python train.py --n_layer=13 --d_model=448 --n_experts=32 --experts_per_token=4 --d_expert=128 --d_shared_expert=0 --activation="quick_gelu" --moe_layers=[0, 1, 2, 3, 4, 5, 6, 7, 8, 9, 10, 11, 12] --router_score="softmax" --normalize_top_k=true --routed_scale=1.0 --balance_loss=0.000114 --balance_bias=true --router_z_loss=0.001 --init_std_router=0.00736 --lr_router=0.000715 --n_head=5 --n_kv_head=5 --head_dim=64 --vocab_size=32000 --norm="layernorm" --norm_place="pre" --norm_eps=1e-06 --positions="rope" --rope_base=10000.0 --rope_fraction=1.0 --qk_norm=false --attn_scale=0.125 --tie_embeddings=true --parallel_block=false --init="normal" --init_std_qkv=0.0199 --init_std_o=0.0199 --init_std_up=0.0199 --init_std_down=0.0199 --optimizer="muon" --lr=0.0134 --beta1=0.93 --weight_decay=0.022 --lr_head=0.0076 --grad_clip=1.0 --warmup_steps=200 --schedule="wsd" --decay_fraction=0.758 --decay_shape="linear" --final_lr_fraction=0.1 --batch_tokens=65536 --seq_len=1024 --doc_mask=true --train_tokens=483200000 --steps=7374 --dataset="wikipedia_en"
Below are experts of layer 3 (counted from 0) of a mixture-of-experts language model. Rows are named router (the router's row for the expert), up (a neuron's input weights, with its number) and show model dimensions 112-167. Each number is 128 + 24 x the weight over its row's rms, rounded and kept within 0 to 255. Numbers have three digits each.
Before each expert's rows: "mostly gets" lists some tokens that are sent to it at least half of the time. This comes from a sample of Wikipedia text that the model never trained on.

# expert 4
mostly gets: " ==", "---|---|---|---|", " Award", "|---|---|", " ===", " College"
router:126130158106123148146086145155158143133130082155118142127133105133151132136119154118128110161107139131140122055129099115125153139118132113135139062158153145110105120095
up0:150100095117106121132202155102116161162136151156143083097193124120141102131089137127077131127158138078165132143131179115111120121118103124105124111118139131155122132104
up1:113166128110127134146123099117136145073129083160152143132122111129118132118110153122122141150147131120143146125134078167117125147125134118140172106191122143132074121134
up2:158091115115128093141143167132130142124159118111092120108122110169124148112133103135112151127151119095107136103093124121099128169119137141215150100099123128153082121100
up3:116104127115162134168142156145117087099123140140117164108160124098130166164157156137128147109088105140149133123113143132125100093158122109101152070144137172144124185137
up4:133148138139090124159096118138137132145148102140133123083144129121155120135145190126126089167118122133141144132144162129143150122164165134128098097120099136117079107115
up5:132128132170160109138190127128135113120108101105147176120183134140155166162109086136141110135090110144152131106166141132139111100145139143101162112115120146108121136134
up6:134136161087153096135103113152137111149116142134152137126127133193112146120090112129110127144082141125135134111074140139112186135121148121099105145151149154136132171102
up7:112137160129124089126122150139125110133118128140145157132132128092116147122137138129142134146087104112087130132107151095158088124155119143101133167123112114079144102088
up8:151088149116158122083163151170122134099130125097128145152117135137113088133125162086156163130115123127133107139127091104160110106125131128106121098142148146137117141121
up9:142135088137120135145125137139119104153152110126114100181143102134144122097125142136107128152123124147151156145179132134117089117165108124124101099140100137152117144135
up10:147110154136135135136100113126115111132140093122149128104136119093120173113120111144169138142118103130189112131117114133137103128104145106083168148088101132105128091125
up11:142175141096131149100067137117168133131132095138095126102121121112119127107126154075128128105123127195081141140123106151093148149100131113139162123151153123148113171077
up12:118071111118153135118098106128109177106134160148128141174138079131168131109090134120123145070123123080141105111127143133129111122099124100109170100118122097135119123128
up13:120105155120150114147098128160155115125063148100123150122129106162093124157110126151062135126146108171137101124110104126125121094077129154128090115125128175129142139132
up14:120173133162113143135197161121143119144156165115085145119167125125128142143140105144111154144138106110117127109091123124108137113090124125131155121145112131110134098105
up15:165110176141176165135074145141156091123110117134174114134119110128106164126181121159082103145144141085148142116144152155121137150131137110144150143111110120169143122125
up16:117119139121158189137101163169164147122137126135091143154124108137176120154094151102102109123135140154101114124108141076179124122105109105117117100123127134105090143090
up17:145157133096158140171152114101133134123109145127141101099157109204145092142094144105116101092154115099136143162147104116116115176155132126168126147129152146164143124117
up18:126120139142159099087138188126124088144081119195145119163162124133118150117110152146116114129100138133116105102096169139108139140140134131102162113126113124159122119132
up19:124170146103128138152064118104122126137143099142134132150123097143118100132120188137131129132153145140134110074114118133111146137139153105111108093129123116118125128112
up20:150156104099070139187108162149121157139154081134142173124122120110131114136102125150127102125118150129099130173139114095130134136133104123141116097110150118136108161137
up21:118118158101073151144084137114153120130131035090113170104128131152121139151151175119115100152128121139127107138136130131142129128158127147103138082133094131118112111083
up22:128146176161138131166116156125165110128117122159120123133132129119147123143091099122163108149137103131121100187196159153134140167130111137109146127115143154124130114146
up23:176087112160096096152145138133136141083144151154136095129122080148093166147134133186148126137123148131113108129134165123131137102115117112154111121105120140147120143111
up24:168104077066152153142178109132162142164101132104136143111100041149180116142132151117101121133064108100114120109144104084164121100155125107138156121122151145147096153117
up25:178104087103097076113153121188172129181121081125154148128106128130091125148170082118138130116127096126132129172093119115118123098132127101049129121151139137128122117122
up26:095123161160122132142117134086134149149149112134167132121141110183141138118126095078158103128066145124140115092115116105116075154116130136080132188125189114128086131131
up27:168128100123137171154125127098129104105097142170161129111091140156143102131103156153123176139125144120152138137127127118103154089140110134104100107116118120153110123096
up28:131100121129132137139103150104136190128158143131095141120173077124138150109169093103108072090120095124149118094117134101134112148130089125161131091163159128151112110120
up29:112155107131100122134168113111154126138141103128148069090124145130129146127146171117111150135098175124150092103115168137100106182077127114157102120198116110129152122143
up30:127096156144139124158141146115154089135101096152188095110107125141135110143145070112103103145144159137126076113078150089143165117115114124149093109158123159132136157112
up31:134124114158106141156122121126130102172141194123146175113106156130090124137128114090126099180091106089086148114148114096137064157127117125089113146124144130153110117117
up32:131106110125122097153141124113132102111140114114109133120143148161086139135101112155108157140171185143142083146105125143133113135128145102130178128120127152138105179146
up33:125134112114111149144144136133121124142110095139088153123103136141112101096130169144142142127119136163089120110124170105153128115095171097136138103138124167133117186108
up34:112138150100127149142137160140089083174096051147152169179052089126156128141123138107146159077139072089154142124131109105126146073146159181136146131134104112111124116136
up35:127093083068103084115104163107111115125120160111159118157170124093096141102135138108118114121167119124173132087135116066092117132096167108112098139132149136132124124124
up36:121130118118115138162154094132132095129108118106120120133128119213143160117180098109093112144103121100062149067133141086155080142143169136105141144137173121128154120116
up37:142115160165094105129140152144105131158144129128077123144140105119144125165127126121150105136144096100139167133118187137113112128134136170140133123112120084109192110131
up38:136148101106130127164088119137154157143167140157110124159173148126133105116130137164155125107192135113143112189145143168122147145141163161071103139117104142145151121183
up39:102158106152135120134144107100185175104130084168123103142137105160106118101104141114130153134142111109094148088123107130113141130123119148111199132135082139158119101159
up40:131097099086104120076147155141133129109089139098096146085134112134175130131133085127113124132113116114155159175110119127125120079138118130110148099122123128110096102089
up41:106159161086115156131113098153095078135132087114145122182126125138097133145144162129129117140137131158104109104153142134086142155132148138111135121130141171143118128128
up42:154148103130087151176088140133082075156128109140163110147161093157132139078187150128146124089133100107106126144087141112095169160107171135104107113140074148141152116106
up43:137077072151135073132083121129110106095110102151135134148145150115155108115134078141138144122144084134151143091135136123129139136111099161138117112125140116120127121158
up44:125139142159158119149127071106113124149127116144089088165166075121108141141129157163144162110119129093117148138162135076134119094155153094162150137090143123127147122191
up45:105110099135140138137095131144170207107151120124089134137125136144131134135125170122147103164127183144142116090169151113118107126160149150128131089113094147143093143100
up46:132123102094113133158092121100138131104097111113115148138138114093098117158116168123093104127112127165136159131095159135134118111147085140135148099170150113142107112087
up47:113133120116127208140090157115143142107113092112135098152160109088148117147114134155140131116131148156111116097111156139125169142123158095129121112149150143104117122110
up48:129109133101169134107121192142140136078132087175126102147156110121114134124110127153118129143142117126096132139119152130165137144095151130115149117161149081168113146084
up49:090091118139105135138105144132176093168105128138151130122143103148147158103121169094126161124116109115109138131167143138121122122116173113088113119102083128088098125104
up50:147119163146087090178128080135159148147117116179109109117123123143150137115179104146133127121148151148137143124144144099121148111116127107149162136133114151125097135120
up51:104116145145148150152127086168127145102151102123137121119116114143091130149138164108134100147136145103124124194159145117140131124147122122163154119158141133147142132128
up52:147128160132124114134161115122148152068171092107113116157110088169137166136157117134154153081144133107107109137118116120127132166098128101136157093121128128160092147089
up53:081195142021129168105107115081143110114139104114142156109162110153133104116133177154129110119123129108129111094131113171141184112128143128160110148118166119128108137119
up54:080141119108150118130164155169157164155138120100203154157132102150144138121133061143109097161127123105125151132127158136137136136128128129100096134068142111145139164111
up55:104183147063128176154079110108147128106106079119137156154132125117120102133122231148125106123144145158122130089154127138109141137122150112132119074160129146114118171093
up56:113141121099123156134081160135143148110154141127193157075123094140120128144087098113171127106110163124130121121086115130090145187095120072060110158127129144133140128135
up57:157058092107174122137110141135164150136115118162161170151098105151127149134106104153121139111110108078125166150123083136107093111123152122097106102084103105148122095110
up58:115108145109154144153161112111152080131123126109114103110118133098118133122087130151118132123089126094181115094157137139123129118102111128100128115123146163141138110116
up59:107151135116102102137138136168117119141129091137148140137132118128120113154156123120140090191110115117127106100145138127126137149088148110133180169151115112100128112128
up60:177135122133116135138140155144108067112165129113136144072123127148139099146148093157111072127124139082132095127156147123110187090137152148108122082099114126131121090123
up61:124113176060144167097114139096100154106106134121136143128109086101118131150161090144113124134126151135154123115088133121121126138132133112123092141139117116162082120139
up62:128176123055111183158080124116131131121108093128147126157137090138094097124095202122110097147146162136121138079162125131111136132117150123122124105136137145129140113096
up63:138123134114083140112118190129113152107100116153178136141142136144113118161122156127163154149128140141151138108106131106110158121134107133177109115113127113149118175101
up64:106115100148125112168128127129118128103142151112084130159150120087118100103086163172137160126143130113100115179106135131118091093120115134092151133108127107143118135092
up65:148134170079122104121137103112137129108136124149135116168110125137084134111122144139126114086134082123173106067126126134149148148110121105114150125083096112116111154073
up66:130179179142144109147112171144140148121120129110086136132145114095169121152126130141141157134123130117111147073160134147134153137162174087112097127118116152163112153128
up67:135129155116100148165135130154162114107104113126152085088097076133130121121146102146152154097131111106100134195140111117140147125122101125141163125119122134098120131145
up68:134104161181115163082122099134118186126134141122144191120154078119117124129130151095105132117076096153122153103152122101109103171101128113096117117145119088130157119128
up69:107150112116097163127057127132101140129109099105181126118141126119106146135150169105079112116128116111111128112125126163080122118091146141109155099105143167112132131075
up70:166108141116123145120132157117138153100134136137112125181159155131119160124112102118137108165115126150157154148108142130115152122117174153120152150140133108133150151109
up71:108096115118133137157094144197124165122121101088152158126141145180110140077137144106108116116133158139089143097144160130125145160126131135159096126109097100117144115112
up72:123192138150121126088124124139159120134199087160122116113153118106124110125116131164121135132128152144140140116133113124158156146133129116123133109138093136126105112102
up73:114143152146114118128102094131133109104139111130125105119121157112169141163173148112112107108104121144130136115118088109111106094153126141129096159119120148113144114118
up74:145157143141072171135185109099169119109169144124117134149118129105091130120130129111151164152090107168168160095131160113145130150108105148101121143121109175152098146115
up75:145150121063139096145108133160110108150131125108123129138183125088133098158120100152133175118126095115096131122126138139143078091157133114127125110133090136143121102139
up76:154104142154133128126164150112103152104151166145074134108166096122134129164180146114125120107118060085169148122139135087105126148167148134132120148109131131124160115168
up77:140137126105102139167130084151133159160125162133135144140135136116124124132089098128138128088134100081121098116136084132095117130130095135158159082151139097139099115124
up78:138162145104104100126135124140126146116124083117115161108130152137116093150158185108165140133096113122126094081136119140109135141154135125162120089191120121110135148097
up79:119132115117167159142150167125080118128101086133136122097106109135109111132140136141127176151155165137112097114120135127109140095140149137129182156145118154118106137129
up80:121126144170156150154085146131183128121096120117111140155152131113142121125123149079127128181134126155161123126121113156154147120172112141171183109115125143100132099107
up81:138140134126140136134147121152145122139147117136124119127131131133152138169125108212101125116139087144147093170144089131123107142108157105128163130146125129143102142176
up82:133130134146082126154138151133156158182104112149118136124117108153184153165139151106124132147171158135119101131132115131112142119147108103113104108147101114117141144087
up83:116155160126101139077129125172080131136143110125144102151133098130134138108146109147117146150108095088144101094097071087137113107114142155187116094137126142111126123067
up84:156124146139121105123148128161118161152140107135161151129162134144067156115136100136110131136115120150135166108142164108142104048163130110106141115156143115122146145140
up85:129133162074123103098135172136090144119147136123133122162128134155106101113139122148112110094121145138122114146143133143090181107170168156156134124112096101127140153095
up86:092103128169133119128109132174149133105120119086092134157098140141110135093090163169157101127105104121147151142131122093122157163145098123183151092120077141132104097146
up87:103184107179122144128119148169115164140113105117143151133145119127141147127106168155119125148159125146204123184140169099126145131104098139139135099154133128150077127110
up88:109145155143109176132120115100139145141094064138145106092109131097140146161183149126116124121150103116099136160176103134124165136131116101130136138152115147137110094124
up89:091124143130112148142129114130132147134153105106153153122125141117151172128118098087128157122116166134173130112123119107147150104139119117126114123132136115135107143111
up90:140132157108094168111118133115100118082115141164169105106162123119087123121119125123142111102116145121134059120086129129108131137135161122121142081136134133126081159116
up91:085129134077124101107114154148163158147150116124108149133108163113120143114132145100146178114148094127136134161114112196095118130115082119139156083135175158142114108123
up92:096084154136139131103117152105135141121127126108150113115088122151080102158115122129136142145122121122081111111122077153097135137112156132165128145130127123136090176126
up93:131087138121124123148139152136138156140158139165099140137128133156186117088125123116111159133114112157125127112068156143096162141123133165136151082131148157130161149128
up94:150164113136114089160160121117093125138122117126147141124126107132082098136083149081149110144119135136139127134120105078144138145145123159196105129136142114112130110118
up95:123145118097117092118150174165116134129135132151106132132166113132144140101123131103154139119118089109167165139088154143114175120130130145064138122119126186099084125133
up96:104106139102131114136106188098119111160117085132173116106108110119153136118098129100135142114143140102082197094148114125143121141100079080116093115122152120168132106105
up97:112112103127157106115115165111126126103121190155131110095130103142129139131141084127103145168090081117108138146128091082164117156127157170099157144151093085121136117155
up98:092144119128143115138098111143135154125112100115127139158104133139139149139143096146095147170185124125125119135120113136132139134093133125165125120116146117134132129127
up99:139143110178108152110151151133158125106164115115151133167137075133134148106148105156163147108108128125111109100112104111137134133151084135142139154100146134103147109097
up100:104078147109146109094103143113165117139129105147086139102138154106104097102158127118104127133107119067099131124154100128142133128129153145100124096107139125120164095085
up101:133115145134122122110129149153170149134145136115140172140126127142088124131113116101117139133114106112147135138167149171100121134128124148155142167125111120114127141093
up102:132161088133120118146139147129107112124088152131119132148105088140126091122110115095109144131090119116148099080134146130158134126118141081094187202104083129122154142139
up103:140147124142137167129105097171128166146170098117102107138142075112090127115147150106142153094098147119130121097118145103129146113154133155128121095183114131177138095118
up104:107150126142156141104141114103086151152132124131141152128117110110079121104145175115127134149112134100149163121151150082104096095156144143126137128104123151164124150107
up105:107102087126178107157095127135124101139114116133174134143135147100151139112128117100149149138152143138152128152093138092145135161135132128047144118149094128133164108168
up106:135117168095106154121129187126151122117121127130117074119135101161161139140122122103110114160152112087108139091086169100136139118142134118131113146129112116140092129119
up107:105086134115123129136134121115162131130127084133142144118107131109102132134100103130125102097082096124139168107100157102116135129075130130103147110138149109125137109126
up108:104134116096075125136129132108160148131147140125125131153114119143124111116109087133132174119107132119097120086124091108140115158154121115122121096152144130116104134142
up109:111090139140134183145161148131135151133130119158117116115095133161153154122136146123116127132128136160169124122124100131115130108123095113140127140083154121106131145096
up110:151127130152141125125094146105114171108134155110118099060131124123161147101112118097110144195123137133131109130135125113133151124103111129143127098130108129151116137098
up111:110127130142132172100131122145133117170162090112073133129111097137117136142123130130155122153151057141156152096098129142105134129162130141162104151101151129147138129135
up112:138148089122107134128129139139120093115122129101093146162126126144165145124058142168114093120127127120142094140171133161088100149105136107141099159127096185123137159117
up113:135133139150059091178121140135105131133142121147154129133121101125094120154127172131137127097166087118174125155128113105134113115111087140112143136114181141128083166143
up114:140101121102158177096143160146140139123123155109147108127114132113120110134109105120164134135133111102139145106088115106110141125127147126124143145137150122155123114128
up115:131146130116153100106091162136168139116131087092126137144130114136134088131125164134120159126090072174149134150102137158129100109099102090110122124143108153138103127110
up116:130087175120134129128126089126128152152150151125084174150169172149072160106119088099124106110096119128151117109152167085124145121076138099161110118127122149122149106145
up117:114124112166154135138091092102138122109107083133115131133105134175151146118088133160086115168087112116123116138155136112171105084132158114145122123136114122146133146155
up118:125144122153121114139101135112116150143114087139118132108154134126113120136088105142106110151082106115154112139129169094067147124141103115133149142095095145173116170110
up119:145124163139137108155092153113144142146114125120168123121147160105120129123114108075110140124132127142135122157139161113069096092143101150129119135146142145111108132133
up120:152140132107144148101086157110118098138126090156150116156082082084143124162138166152109120147147164128121135118095167130133136123126148105084088114138104136131130148102
up121:143145097126126123107131131119114125147159076142156124104170138089118152154144130115077110157115179180138133143150124104096161139086122110161121122118084124097136148106
up122:152088107116141109149130143091102138125107112083145110127083142123123125114140114131188163102143146171121059116110112102058103108100113122150142125148140068159142145087
up123:132135143170165117134104170167147076123124116142132105140098122132154145098171169132133137139099126119118107091120148132132147152104168132085143071172114187130115091125
up124:121186115129138104134129116138118220131106096110100140077131121160108120135119099142130159212126095108128135092153108138132106141173145118174168146140137137121108103136
up125:123192172174099152144107085119151085126123101135201092083099105096163153127136198134096128138109117151149139136155169103125149147166145146140134130153124139101137159156
up126:171127167182109167169120117155116129134139140149144094093103149122103162159135112099130140161119140127144084162148138162118121135123117126165132133129103153105130131092
up127:166126122094138136142098085122112136119159085114093142089139132136101084123129134139121104155068107092126151116162128132123093116111133124107103140124118131135110152087